From a checkpoint of a small mixture-of-experts model trained on Wikipedia: 11 layers.
Below are experts of layer 5 (counted from 0) of a mixture-of-experts language model. Rows are named router (the router's row for the expert), gate (a neuron's input weights, with its number), up (a neuron's input weights, with its number) and show model dimensions 0-223. Each number is 128 + 32 x the weight over its row's rms, rounded and kept within 0 to 255. Numbers have three digits each.
After each expert's rows: a language model's description of what the expert responds to. This comes from a sample of Wikipedia text that the model never trained on.

# expert 21
router:166109179135170154146138126158142115180189083160191154071174216122125168121171039150121102109133183160167133129155098129165131135103148128151148136158084085117216084097088114149102108159098147185157122130123139154117126114224105167114104136069164104121090129102163190160115145172124146139098194154131121120179153166116113117093145121120099142191083136102114144107155109149116141134105128149167137110145155132089108077211113117151122161158163098114112106094124178120161109089095102116088142066121123118169068090098096145084120216114088125138109138095138091115103140099125078130101116131186173158098158129109105123146143179168114160157130118135205089146153083123134149115141
gate0:178135133130096197188101163134129118168110120132146117105141199153088179076176090154115109142112135155156111109099144084103140197106134121111094133101105070102104163109164117135143138082120120115098161143172182108112090117141048145128135164116122095080140137093134072154132101107169103179155102111097083141146159117115185112153160169087120146132113129126058170106106078107123160106164111126155126125174077123079169123198101120191160143169122126195123159137152065140173102136131145119169195153151110074170053095150107084116130137154099163143073115157099134087121159135139120129098124168135172085132165089187073118141167157157165162108101136116154139142082095163179161171203
up0:209131117098151130068092077156135124174134109128159060138075117154134096082118123141148104105153154109138194121160138094139118143144144148119093128112101118110163103176183127057102132112121115091066126064106190145125195136162078099144133191140100116133146123181149120112139164112203104126137107162118123156083132081150094088102127143119120200166141167109101106151144054095183125147215123140109124194145116095148101163123092138119113114109134134143131162050088136143133164122126100151109145080086172118140117131129172137076121141145110054122097154104146136114099140140159041073085041161114110177123138127144149088129149122157108111107122098157149075154105106190159152184134
gate1:175151122101143152080194144122162113130123109112118093073122161174150091180130121172109116089087147104157110129153128143137164176145110171164129118136092126155188122144105108143169146112074112141103132149136073176083078144154027181092091066077130087128099137113151120159136108116138104131123130180202123150117178121125104133112111166152130102142129165164083118186133125175121158129095075098166173077140141157118088190158123129102142172108144104131115115099228110171103079084105115119131113123083090219160157089122125117109080117155127067093090131094170118089127073114068118121109140149119151144162093131173162197136115162139119153133097103097163102165139087067129093129184
up1:135139150136141115128139123078175105164151101159131140125164195167096157093144092078119140135110138115097115151155132116120115137162126113147123124164118081160202106123143117174107113137167161115157109143108119176098174131192120169143121078085123118145142144119109101136113082095174143173115165173093054189159151138125142147104216115159151156193160150160132138151154094169164090050141095107153121147100133122115136187139087120113161210116177094139127114065184157121136044141140107145171135094090099123152102151165097125111075125127088080188167135140146089130087145133134087158179154076133129145158088144092155211118129183146137121148086104064131146072126070130154136159202
It responds to: Word-initial stems, score digits

# expert 38
router:156157099108144157109122158096073154100120166146120161070129150140132153147148117195081072102125119149176069123139165132141201133176066105113109117073116111127144085114132089087126160148062126108116107144131142148122163125164143151083086205108155148117068127125097106129111127175118122109102086140155120125139149138156123116055134090107143169143140157111115154083110124120096201167106173137080082164149114124088093121168127124118143119162119146161181186081151077184160083136079153159128122155089147178135067109148109155080158166179112134101121126151119123107112156021173126175104142181148115057110169105142117122139108119149181196115158174149148127099078174119148142188184
gate0:123138080116121113195120128100155142121136128066159129101150094147146116128105107159096114132135068160106038121133069146171155101130116121077174111132145115132083044126105127097111156173074147116164101121074153166103148122155086159087097133187171135104091105120091140203159138105178087091112091142149109133129162073142150103082084147134202148159096146114179166126173138120103060106103172144146061086149125086115165140142206137124109107188102098155167173095158141137107091154100107144068144168084120139156040127162130115114096131152090146129194136179182138084155147106163126082174162130143102146180125124119119126106118095160129162135151126160121133095147149146092144202115
up0:159149120088113111110109161101149101137073112117137098187126094159148146165108142121193132143083174137183165157092147091126086165147154145165156120127139071133161163107116143103162125098158151143106144102113100139147130055112098157069097109096160120095098161174148117109094175160128135129116101125144138187159170128065117159163121120124136100094152156173079149175074145149116147162073099199164128154119111117174098140195038156129164143071103146116120113141144149144171186142112141095170080135141136089180105153160096188148211165104157088137113148107128097114149088114114134140111135176114149092161181123174134172100193098107074155134128136084119196039142160177153150096155
gate1:126127127112103123117153127114108140134161140108153057101168202141142131084157059170098088080110134155150140143115126119089125099117149170183158118117143063116202112144131083133156091152102122172125100079082185120063083078141152120106106163127139117134093125183088104071127151185153146138097156164102124143136096178165085093159119114125103109168121112163137141168140178127115105107164113103190156161224133148085075142190127107142106172105120145114156143118208153093171092121103150138154132153128107099116138102130079146189125221135177115120169120120112129104137176127163157121056148106142147101133190106132171115109102033149151111094135192130127107182110093137159148105139
up1:219127126160124163114116166116151149137083086136099156132148117135140104141082144122202157135101166098077150106143164111097145139190123107114076107156130165034114115076106189121126143133163092101140164144186093146146135164128135120149155132150107141141198187110201146133148101092144168142177150193124109124166121096117155171193078166158133108058065193110098172096110135150140134169120139147102138139093141123106115113053156146114180128102140095146116123121142095150077162115071111082091135105116188136130097187106150083128160092093159160075165166107142060147150135145108138116089119124106161140151067169153099081157155188151120161093075096159157131090156113140153136110124
It responds to: Adjectives before nouns

# expert 41
router:099126100151148118084114179162107156125151119167192104121122163134153126116099063120100085129130154118134099160112141131133178142147109119161177202102176093162177141134158109113141183129098103147137138055101127209085124121161090101126120090130117080165119131157150151141093138228133124099076098104132190089115142188169114161132105085087110103127100157126105129057151181076124172116122147162140134113182084191152122134153136157229113112169145109127132157144147154130142147116184123153108121112070130166116109146116085130097172121097106137170088110165067143115105108054159112117143145117110138206095140166144117079106094105147171160182146153153162121131119121193194113181157
gate0:114133120117187131102072166095108106144120148142087074107132127167152136144099108177124115165173107110106140147059128139189115061081162056148118076155092116173152081127122148158135134114118060082134140122127113143132143128176069152148174116119138130115117115196137126137134169108114147141115125157124210111100134121107165159060141121144121116164151168135120146085233136101097188131169112068134096149211104186126155194171128137184106133163175107129114093173116128094106148069136081149152169128064103132131108121116128189129140116091099116149096152137086189101145109097160124075112153181152120151089086165198083104125113085119085192138138118099116156121164138170157116146122
up0:120117153108097102128129155083153149133162166111125076104168061100162107203088124121120121144144173120099104154157087141088079128196134092079111137104106109100134141158156107130131164169095133094138155134201136089172139143139090196124134127142123173093188141078156091118145129125111117058139156132146151138139104108152173184111144141146148116129134086120066097072090062124105120105201089094105161102143180184144151134151094167107120126117129148156120115157148153106105190013186162167129142111148187114135176153159123093129167153071121108119107101130094183127101123090137165083125107109164146165102107194170063142172183186104114116130147101127113139131172164118175180116143
gate1:127150169151107121126109134071124142125145154132109155130112132156080161146119150143138096120142127115120138156097097141154134097119150072168116096172148130150177145158064124065140090136120187147131180120082115136093135147149164132125047148157139151121123166157135107130089155161159142107106061139068152166160119139115108115124129095098089128158093157106113079121152082104013076195149091133142068095174109141118158145184135114170158149117177091117106143131136103169146115064113151139093135128152146119136113155065101192180123171081077162184161131161159146052104230123129093131108086095136185102120142166163150122161136146139137084182155163126148094078079118090190130111075
up1:114187095113099164123103123137114127119121177088098119096159128133146169158110174096114144181108137222166108088134164149080146130188095140113042081118134135129138085181140150132151062109141149137130106115099110130189211120139150122116127077124144194145114143135133079129159103056161084130177114105190100076140092068106146143121121135137155100059183135063141200140133129175112154109155157144150152085120155099125146172109101119104153091133120141111139081142165075162132119138138137105172109160125089133123129148100152139078128085089126168116101132084134103131092060122089195155116096125128100112127171156144055138134132149059104093137101084131185080138194176104154134174113
It responds to: Numbers in scores, dates

# expert 33
router:190141173125128103117147188130154153161092134230175095114141169115127168165162084113126049107173135114116131129150100113077105113159111133120144106086109109136144115153097163184128119088123162104095112112082166132141120130158107105148162145125111103106057133091222143110106141167060130136150153144144130130112103112119127163030193181122150171121123172073113148180110089124138134127114165089109084120173108115079111141100159182203147118166131126129132138150157122135147120083099115091111117097107110192099110131128046135134154160172160138120105113159097110083155185093153090083140126131181183153101169168145127081124086154140158124173090185141192083119103152180114151110133
gate0:173099118110120174102125138105134122157125118192210129083100126105109167117130152134115076085153110082162138085151115111080224095164154158093128156091120103134170078078102176129158123089143147139167137142131185148141137137148107119147155143175104143196114075097149204126172112146134157114111108162215087106116155147094144120148171172102130169093199185099096122128141130185127124134135188125147119101095072143142132137121136173113128148091132121143155142090162104179151104089135171136110154148179101123152100179117126114141167186222118149186130116131119161132101146115200089163138153129096120090105152174147161104143098091110150136146100183115184143108094091095162093135211
up0:161127156112168082085085155098100088120074164109175119123130133032122157155058097145137107103170121162160125135183117098049083141132165104143129151108066107162128157107117101103133125152097111096103093109144130140154098109111142085144176096168094171147142162123148211121101140090144129140128105145076071153162187118152138102119087113064169134108136098102100097186109147199145125161108161143107187129152159136084177172087138138111139161083146175113098131113183096199129102127069154096140176105115123120110178115135125121157147121187216151125092093114112144178084065103130073165148116095134087137145111114141158103156137116114137071106110162140140190189132135117146084144151
gate1:129131151175090165176125140154131100173063170143108171105097134127130178106156108154122062109147120138120089139146026147138096136142114167144142127080103048155109135077103130142101149150138060181131151117107098105151101092135159135133130143109144153122149152142130151114105119144223108163093136144173139097168053086143160163153178103121082171151093185143128117161125180089130114144086140091146086140142171165120120124136146217126118085144102130111113090112166100071128111131094068080147181124120141135089141118087119177097090149144194113125094124133052126111173149107161152094171101101183156141145116171140140193122139161126189122170144140136156198069091178146119112131081
up1:112127130188107085114096111073124127097181111154123145083173094193179134175083092167140149135159141144133106145090078127113121119124127128101120015132124118160109154117089125101095116115137153116185191110120134169131100177120113080133124107128146139146177148075106113150097140085090189153147101128119112095062104148210128141132106089097130067109147122106148106080120126146100111127207142192197180116133105127164181096122168128132191122155133067120153117138103140146121165105177060120130192147106052082137122126150124122151073140149083063115094098154138103141146147115108179120092115145100122078168081203093099124158128105078125097109096119156154121126163064120143091128126
It responds to: Article lead structure

# expert 51
router:124104123185122081091115178088103174112125148159108145141135185118110103116179077137150086085161108122153095072152103133104172085159094141117152129101083077147133074117127143112116110143141130108114123092096158171112117089152157121110115102123186102134125132155134131144049096145104201106111145144198115142138097158166121157074090054120175181126130188161103106094120202158127151175170177073134097067162099162124107089131088183160162103160134110151143172109204133108144072129110100102136129154143112180180111150123067089091153176159156138158048063147110084117144137085158131127088076145145159169091128194117129105127118141116116128113081158110184133112091167108140129092145
gate0:123156107110246096101071127160091179095141147107167127115124179116124118129153072111135125057128126135130124127207077085175135131128125134118107146126133111087161121069098197148164091104128109113080118156160154134096134127131150138162164094111162122114175136128146168129108167120176210140153124157174138153097124119167142137133089157152130135058160116070112145099165156165150134096145109126135141087173112139134079088148124129173043122206107138137128175130072176117090125108144101121149113139081170185149113164073084126104163075136153111108091085158093127112184108129140132087098162211153092133134153121159095106115085103177077080112083149111162137113105167149185148112165
up0:141127142138124136161114120112095145149098095147129139104089074070113067178078172123154101153155114145141146126060128084131095081168126138191099074135136103154138116145108105086063137129151188157105126112147044166113103179134066121110179119181165108170090111118146152138153117102124072188142108170119061171067123140086200140091122103116087095125144103144113127120052131125159121128119154128175125151144148172156122207133144127118127195130101134111157105100104127073144155191137154141136140097094124155099178107183185101179141116130107169169126076132175145129131088092104135133220100121106154131136153155144110070085196146142142174168133160101100118123136154122114095074085
gate1:137114148131105120139107158126115159103113063146149164092089166125143148124186135184208112140153160153118131148191162100143136069141059154162114120100114092162213093091102113167129123181143150151058078122099139167115123117128113131116154137143202100043135091185144136150116138186111188075136152156138158096150123111135124141051063135147162079104126143149103120147113124182121163132141119147155101120158095194117088202144124151135140114149116125124142129130186112093110096161092113145129096117120129155112127133089129153105049216133139129202121083144154155117148177094109089098165105136144115173081134196141128104121108191148114179134097132149169108095068116111193132148132
up1:064104119173125177116102110133181106132136129160118142120129065138082134124126133148091144125110119126191103174126165139149089153105201081096119110159139170098121096141148149097150159062100145166169125132147083100131131132156147142144145127136060094147116121121139106146095132093150144116097132157105125099086153164037152089171193152121075105225133101129184094063123118105126086095121119106138117163142171073093131046148107103079114180150160050150121135136023101083162208082095157112133137119092123130107102099117155120177173095101140075122134158131135163106108106139119120158215147125110136101166134098176120141137097153119139118153124167126083176149126071155097129089122
It responds to: Commas and parentheses

# expert 42
router:145073141131124131119084186173105114224116155145116137111055143146105134125118122165122077071162120132125129080170155079153139109134037119176114111125130075186081119143127182115102139171125140136091131105164153144095096156191181147097164149196127158126085121093163162143157128129087122180169108149132132152125139159143105133032128085146118122090106152089099116111134165161150160154138149201145133157148149156101058127135177129139121133187138091181146108115126097156127049127066156149151128095084117145159050093102148107074150170144111130207118133133159159107132129085150115110168158128161082105109173135113117061153081138138146144190134164117189135113117155134146113148124
gate0:152061177111101111095106145136180111164131161122136157087100127148124127076084097107225130092141111119171095100137101155143127091104086099103127126106109114112140070127098156136115136155128061174055164120094138130098097154155124112123154107151137164157136133077145122104121073169113101109132136177166080166165133073080127101167222112125139107113152140150119100135130077103102146109141060114126104166133108100125046103125127175126077128195117134104074119144131074106156161111099101123169180150151095152076136174061155098151136121105111144125080088202094096082044072119140098158106157123133133167144141178110158119137117155105142144168178135143143068093176088102169107107162
up0:092102098149091156193130177091124141127107079150114108097169127142108112195160145153122147093114141155108069108115125126149197181087125146136158119126139143083115126110182118161157108083128122101139109106153158141121126114100121159105129132127147100123148123153138170160133180131074096081150122078142131116079127128161117098213054177151119153076136094114119180094103202200139156154133130145109148135136156151145169158131143102157213124127124159138170133156121120110164119096153098140095105134139124173140206134147128157160201018143138136141150101077127189188139126113179048132064137128031154125131127160140160136110144069196146137121131110107131089177135151094142163159139
gate1:131120096119102138071170188118107151175100171083103115108091151184149080132095135113115096117160113070143104207125117114150178108106059135124115070125088132121175121166098125091113191138149107181138066125193106161087174094159151156141161103110145180117136115032147124132051161112189107097131111172170165160114141141121106185084191087109115115119119142102067108170124152170121137120165094177109119157182144153092088190149185119116145081106123129108144114137142094161179112097128155146090107117120129092175131155115115133122143102122114148161118141120084126106062060116160134096121149095150148155147183146115104086092066171103132106190147157127132102133140147118092069077138
up1:107130146068132067126115092135155154153131110145165105166169114123136136107149106131085128128201130136096076152127101107111125135131151113154067176129113106093174161102123163141117120131130139146118167103138124099109175158128124106178110087120172156195122093104126092087149119101145111073122142150094118116029066101125089131172157154141122172131128121113128154155166098088104091119209118161130108153093097110135174117131085140158092147143149145123077145113121140094161177081176102144135129106078087117051117092153117099150130136095090133117200154176162212162093190146111141123123116128125101176135182230078173195143103121130079142151090078074109111105171072136178161101078
It responds to: Role nouns and word tails

# expert 59
router:131129122191117139106081201185052179114073128150147092138084178167117177126162139139104087088132119159132114138142133096098162102146086127211125181110147070145154116146145159103122163132142126118074136078136121173075173155181105095111135071137135117121082117186165134096131134203148160087117103119146155116157095173173129108087071063098144153085122151128095166086118165141138170152103150114123120099173155109123071158157109159147154102174135113173135119118124107131124056132100097178138122133050133170143097100103087123083096164080128146205071113120121113086150127041170106134136105120128066159097152133116143114116091104151109160203140123167112131127138149168132161130110
gate0:141134118169208184095080147098172147110100124166147148112168121145131129109175088161089074108162095178141123127191127136177141166107134096166103134140104129139168118061142121146141090086146132181122080118087122128065109064147127134145140080122153084159108129129053143109111134117204087139081119073105089157206079088177108114125139132123120113083165109136157128146153158136086048090109101125197108127159095137133094128136176200152184139146137114155175149158118094139134162103145124100114149166152176187123100123136138141107068114110078187110147119099122134147137158089143137136080147063157146169109158175159167119173107083133105120155198148138140159136099168142175097191124
up0:138127116123131141076098049134096152128142124117114052114114095102089155118141122128174114143145135101157109101132156099152156075144078063137198087097137095102183081111158104130070111095134096138141129041141204118097105039129135079117217166150147125176053112082119115106137152123139119128111160119117096156122152167136176181135153093140118127101120070104155116121115114113137116140156155185166077102130052118179121102065123135113077094194100144153123154124152082128103145094137096160122116166073142138111106116125166126078070161163110176127166140085135200154112058094117062149116108138128132145135136126131144081155111137126166117083178180097107144120092110110140100160113
gate1:100164097144160113141147140162132190160154098147136170113106124157199208123136107143074104086122155162157098145168041088104124145122079157120126159121165120085098097114123119127092138149154148136126138129087075096174164171160122140064095091122134132100097078147180119122147063096119130106086128075183101139142092094117086101136150136126125166125119151109152081080133162120156158109062119145135109163102153127144000116142143159092123112123181126133159118137114145142100125141071122152154151091070181141156067114134125125127164127185118103158139195131139005136146114085152164146104079088137142142124119115109078110089136158110153157177139069103117115155133138127124152193090
up1:183139185127192119179101107120170094147122155114105108114145138132189105124124182113113138131088169142144094161085134068109058136134080097165090066124103140183134133112161104179134155113113197169166132131138112162078151124107098150107108089129131144203109123148068144096081108092113056104108187118104123095142154111067123116097161112161119108093096119111113088147140135210161063122161111147136171161100180164120117139169117104142188141154134108098093157072128104133114195114127121118083163150164135091123142121183141211155108127117093097122192129066089120137110105152158120130127209140148121093112154149162138160140147088125153108108092113133158078070053103113163099136168
It responds to: Head nouns before prepositions

# expert 48
router:165171116157166179153198158144094147127144167153147175126123136140124131159113066162123025098177138163141115075183126120134091130189110105131139148138147154166080130168115085123174148107150067117099102117125148145174105084176155102043157098165146114147142160113069139133157150166178156129146179115161149097146100151107127116089117129144121171144135177145149132093145140159134158123146169175168113133170117173140098122197111147194120141139128105152099095170153124159111160144088090125081116088133150110148039089089126093096065115105110158175103108152121162146151118099058155089097129154116149214102153145116109139098121110125124112145134165110137167144111098135224186194113
gate0:138141070176129148120113115138127166110108134119100124114108165181107095128069118144144096108115110073148103080142044122138116157156098174154163095136138080101098125161120138124178156143132157128139130126156183122135126055142133108066140090150184150087139151107140142139160147123172121171157128142205126109108096150157126131119138166100209141140131145167156182092162148098166193086122132145167110147114093099145135063119133154169124086165070098184125099121072122139107138133126114131141110090181119108142118140087132143124134150131132142159123040091092138166094062127084134148096116149159095191093144143160132149110097127075106098141222181116185123155206149049161153213164
up0:161127159167128077149109117118106119088134130136128082081149153174091114130130066095166112117139164052147131090151166092102108154151067134147101122111146117152132117186086111111123170132127164120131138122142161173137147083135094103084083196166136131150111069099194105124154114128220137111142121094109085105118100176188187106101126120136123118082182117132105109153142131130109114157082117148215149142118114131131147177166089119167162110108086107183132152176106147143121140117083170174165116146143131145165111127116124146170075190201159139169170119119123140188110127181089085120062108144136099129178070155158150150107115099113100065175167122122184115160140072147181071127201
gate1:097143129119067153103134116137150114117201115074151146051160099147060129089085149153127169093086120106096108157148156106157166141150136124176158123091143157129127114085110122119119188131076107129107120144153141132107077116120089123096087136121179122133049103148089075065098110118088145139093128104103128166139090162167175147112132070111148085073112127164083075134109088152135150144130187154133140116131144128106082064169181142170056102115051091113213132166151118108166132132085193115109148127131183124177064130127138096125118151120057113118073122117146142164148128129095055087146149121118151133079112103176088111129113093139119125119153162140144114080130153048172182106102
up1:146163131143122066082136088114124108150112093123105137129146179092159116153190138121157129140093149086132080126120022157134126151126115075126089090129092104110129074117152109186091155090112093135179122097149113163151137073124128110123130044133166112091072111081142149141109147082132112097196136165131152169073164173099140155176162121123168191151182107151125105104189165128152126124098108111090095191086145141160168145154119106127095215099187103117179137158103146123077097136109180121136116104136174114069130171054066085088176094117093120127111095123128176169101130172168123091177128097141126148123154189109090164113119086101120140107107132151131162141172164120094142164130
It responds to: Dates and row openers

# expert 30
router:164157152157178192127154152148151094141118135143184128098098151187119163143105128159132089101157175146183129074173092034119113139171125129144125128092120190136147086112098134119132167134150105124105139150053175182125136062164162147114135097130172127136154121150151147158105131097117169063115175085184110131177126134099145112065105132161073108152117173110139099105149114154129157155137161155122145077158058088098098137169144170183140124115157080126069086082164091117130170147095100129104150158164129154139102132090122104113072190121117136147158137160134115126146153082135141080099106103146153134047188100131089141105155115132143078115153161123158060084133100146232130183140
gate0:150093185140124112127140153169133121171120065191142080041126129186179157127184063083061125115114169156164149121140104103151140100111116062109151098088116146135125086144101163101155122154092124165139186147146164129089135160136219134135143114202155135131132147143104171177100174121114144148130104107121113154129111110117180163162189166145083111096065161112126154087140107135113157119104106176134120123147123141097097108156143123116237168198098084132157136112114120070134096057057131149129123099150095143103090098099069115181122178066114128078138142148132158144144108109145174095119098146149180155109093144095182144122138133195139105106160113126166144092156114137151116139152
up0:106113147152191102175176152099100141105136129174110090171145128180096118103108138143155118138167063139099216068101134129147156138139120118101098180112101118162187062147081126184164122189189161092099068177092117119151103120102116072120124122127160124150095139089126147142096131117098131126118142106125085074143140137109123120124128155144155078106113148124168117138129120107103110123129135139080216089109102108177140145178112156111146160182106111113141200105143150168107175119111120161165190115135121123143121212093094131122120140125140133160199152157075110174135132099176136078091059114144159088108187120146137168076113173097150075103113089111134105122229128123199112094105
gate1:145152102158123149106191149083094111082173121119117178070104151126091109101103150193104104098124148118116127055107097157089142147135116142134184168142158158071159154132097082102187101127109067152169128112095117106135096113141145119104107162139167175117153106192138106119150056140114123106109087164166153134153160159118122101040103153101075116142110154162146160159176094088128146142072155137147088097182085153138132124162108102131100093139135088150119139163084156154087131089111163090128127166171152115180070143058088128165123154116123114174158113135186139091188081146133136123083099183122127145123158104113143051067128132162104081145174149128120092192074110101175077174160
up1:091135116144140140114104132123102114118116113116170165151115189117103158142155127144074115158098114171129117106167124114159104144093092139135178132133124136156151146110163162146098130067106138194203099137178165145105151138102125129123151092111136133104156124159165138178152050111137090095182125175176167133113152133105110092102101122164124148158168137121092120086151114182075151076132155151151130062119138137114099090112155162059166191092097115118096149084160146119182098114101161138081097148103179149172056139137156104070111101144143106115169111134184104072120066108122199097164127184138180175094142149110084071143107147148141100156082061126100147188192099163117102215085
It responds to: List bullets and headings

# expert 24
router:217173115130162136116105152147107143138147103119166131127140142139107182070122136154078080147185087145094072144106077126141064100160113165112139173058158082173152159188116102105155115128108099134142136060073107102097117084213106127103124090112187107126148164074139175150064090121106169104127120180134108121120079124168117081120156105135144150136140200100078101165147166108138097188110104111191103122129091142167113142165118161126117099176128109162112143143136120129142154132097089118115096111086184097132129098088157121121091129092095141076103148164133203157082104064138099126129103146169106142146142144115094119198184099112179111123116117102158172175119095125156085133061
gate0:161098211154141116134148109144170162129105114114156101152086142080148151129163088155142183123126127095124134090153059083159128116161168102125131101110136128102118108174130150075065103194118085090119114070097119177132130121213130215112082189114176129139146103165137159119103120140100144186118158224105127093133147096157126115111185110134189158085081189155118122086187110103135155139119148179143113153178110110076155149176085126108189093194097108130152127072129123121204174088097107089096107106135178130147144133131108145121124137111088133138144114073122143131073145079117115126162115161168141146085165108163128192145151138086141143153176135141138139180084129121104162131084
up0:125064146029163119179062119151135118146102113125137076066116133154109104141132120147093087100150132135131178159181151131102139138090109138128072132171140113133147114089232151111090096111117140146094156077114131127145170087112151154143152085105062113226141194147120176140086059137158100163152162125157173122171119143064144084127126172078126156158134126121166103158083137165099112146138125137118147141147105102148109133152129118138085113094195121122177109162141100133184099142123104159124141109190123176065125167111098120117171109158108128093087154153114053126197126160112089146158125072118123196133116173137098116142104139134112099142132076125107081128176145109156154049106
gate1:168194164125208122125162145134140155151097146150116125136138172166026140115093173119106108140203139143118175113105101168082130104126132170145117176073133154079126126118179112162188132119133143140104138153116169157124089074191139147116074091124156152145154145084093131192077090157091135078102154105185079125135133127156124078095098174111110148192144104095092094166123140154117130113156097113132118105203095119145134115108108188139084110126118079114158164158110076156205130136142158124080111122105134124090113178088111151157110148107132180089166139173109108181135099111099174126101085084198153087122163152084132095192152094146084108157179120137163157118154075125141119116099
up1:092147161141114051151160092112162149088142157184124111117124128127164155149124127149116111099058104120190086178180139147170163135112144139159186169138086145119166100156138162154177167134193097105097136119085153111080160122109113146150107143111093115087096195158131179154162160104150102083108113140148098132044139186169125113146109150091127084119143063123132145072137134180116151129166131109113135113118116149129172180149167129077113148124180101079078124102131181111118130103156102095131143155070089145089128052192141128097146136142114156086204084089123162082112119085152166074098118154154101178115070086166153159133158135154177118140133104157100117108160136127134125234137
It responds to: Mid-word fragments, short pieces

# expert 43
router:147093109146110106139129103186183182116127157159149134082108184130122087130109138115088068093149097121109077133104164122083166089126093078103147152129116177144151118198159120123186143145135101138138086141078158191149122083160124135081082146135108098141100112103123153157088177082116093136073131126134154115149149100142083164130140130087081097142108141099094150129077111129148196149062089132169092153119102197154141122164132149128108102182163136108199078159188132094126164082083083048101143114102176112133116185117103139075122169115118139137113107193122115102095165067095094076115163101168122141113125154177085096123086095099167126176121108176198162133165084134171144150120
gate0:173131127104101095129146112104116116113106108128170109124158130112137116087115127122136124093161163190182064076116169087072132159067059095112169105081054215114147139169100180098117145158075122077070131127067138120107095134143085100141115137157127115160123161129101131064123137136093177154132088122125092128114230113080102133157156106094127156148087148124098135113091108147120158118117091094126125154141078144126208117104145102146168145145056148129132089122153138092150144117158139087152155126111094151095156102118115149104110090126107084126096105157137166134185158089141129129172174107172155149086107190165073100112134126070144101125147175194210128094189158157083174105142
up0:095196131076106138080090133118162133085126163175144077125126153138161142170116147148096112153098107122143151180066121186148173129145162134097173141093149113184147134166065147157138184095115122112104072136111134122128134160135130083171093097135130204073032155187139140135081159147123147102167104158068172118130115141100153164169112111152130122143143138065162123155149116152096087163135138135101130137158177049179132180148180205164219067113128121137114155095122142142140094105135146204132154105178133172099137149126090147148092068186130085144134184180104126130135131174125130172166133105153152109138158109077155113130110115146076092128159114154097088123118115113136176142123
gate1:221152114158136148156135121123149090134151103149153121084090179151104140137093104155114143107141178159139107076155170092125144131126118115101152136139095154120084131097119158128183137164122154198180165142107147133155190155148154120090088134166132135146129121104189149123109085155152154089080139171074109099169126153189113115141211123127161098140133086061076182106122146199157127108160153148170098136151066144114117066147089164111134170111146093098149149093203137126108150125108115149150159064097107110121071185148129104121093139143133175163182164142105124132078160105178125149109178126178121139088078120125086094093117132106126123176089105128144190174159111141164194199191
up1:156174105116134116113175151182161094082117108162144100150090158120128160088096102116099134142153138144140148090140127056089177145120134099120131114102098115107126068126145208097104117116126158135176085081074145109068187128129086066104193119151128147173109146177171132143107104151138108132141154152100127161127110151115134109104205063128204146087163091103129194164147121120132152199102176117131104119127078121118143120138090186095104132096156137128151105038139151093113122127154078092098138114077115074100045157081110109184109130124077151164137129131130136060106129096170094155115087102125187158139106112105119131085176062124176055126091104108119147119145168158102162140142
It responds to: Prepositions and quantities

# expert 54
router:171141125183151160111129184124104151091115114155157111108118198131143151098131114172138093099162153161153106105104127067141129090117094129104168148090098103191188113143082120075115108179080136124144089064086154143065100152146056112085145153114186102096143155143150080171139087121086143134107097162153113127173121176149134142077110072085136140137128129102138094102146183156093142116164145117150085113186088164160153111136089172199079148178151159155156149167162128116190064127143091063082116155123139166162113147090080161154139149133080100092064059109141091109162089093126052128148104127140165170113111147138123099089133131061102153141166142091125096164136146121155132148092
gate0:160123097150151110167123164162063112085228104127184159141092121152151161080128077163155139112125172133152111120123173117107124165163142107159101159105144099097114166149093120110140080139125149134116147127120180140046094140141081164129169128129171060162116086134192116142128077144157140157094103134110136174140124024142156115123142112115208123160079134123121098098155135144131167107139157087176071093158082119098156181178113161146117097157111123170104100126121141108154137163121051119115153115131161109148090103128135166133078143078098119141113076206159144131166129070107107225174150131148144147108154086186130084120149126166108114145099158141127125108131099071187079089138
up0:111122077179168139171118102123163083126135123074141117128115087240172115089132084156138124090159119149130123128127140111138146135143113091137104185078141145120129131171073124130166107159134139098092212138109101137111107149129074100146106145146128048134135059155130143157151069119065129165105172117124142138179076139172147105097132107119125082118091117095122096135165144167099098108155139139187130033135150135119142126167108159177100125093059169124153103116151119163182142128081070185126168071151153120134155173086088142167120202099144119112132091142151152158156164126136128157135116145108098130167113091140146116107194080130060124147098153120146148156057103096200084080162
gate1:164137058120166097155130121154091161085195055173140205096111149092076120107125099148123114169139179154103119121155107106097129153138137152147115152133126103149091178168088106107145133144163109160096116135227173148101158101137086110155173120114197123086122137097177117129165066134158141122118084199120131176126122107135118122111135124120163138112140158127115072086174162159183133082135172140166140133155086118140131136181113209157136089106120120093136091160136131167135099168156122099122181100118211093113062160142113155165065145181118131126117078134125154115107097088139155167120123106150111221113143059161130162128130147114071133166196117118119178115154140114181107135166
up1:119084138121094151127085070105221135139082144107108143092118138143132140111157208201135095145123083166118133119124192081133133151118124150134137095083065217130092092140107139151121146123097142087162126117165075120170079152122101066155129146128074124129177108175100145106133091133063146135108154120103141101138047155143130103151175136138055094102089141119139100071157129154153169134128121185165163052137145112090116124129093142159106100107098126124114138147160122119124140100091121140097100114122146127129138149130081128156157107175169078108135090061076104160166141128155074086117089053141121106087168209104129150191172056120062111155146088127110119128097104135117094152111
It responds to: Clause and sentence boundaries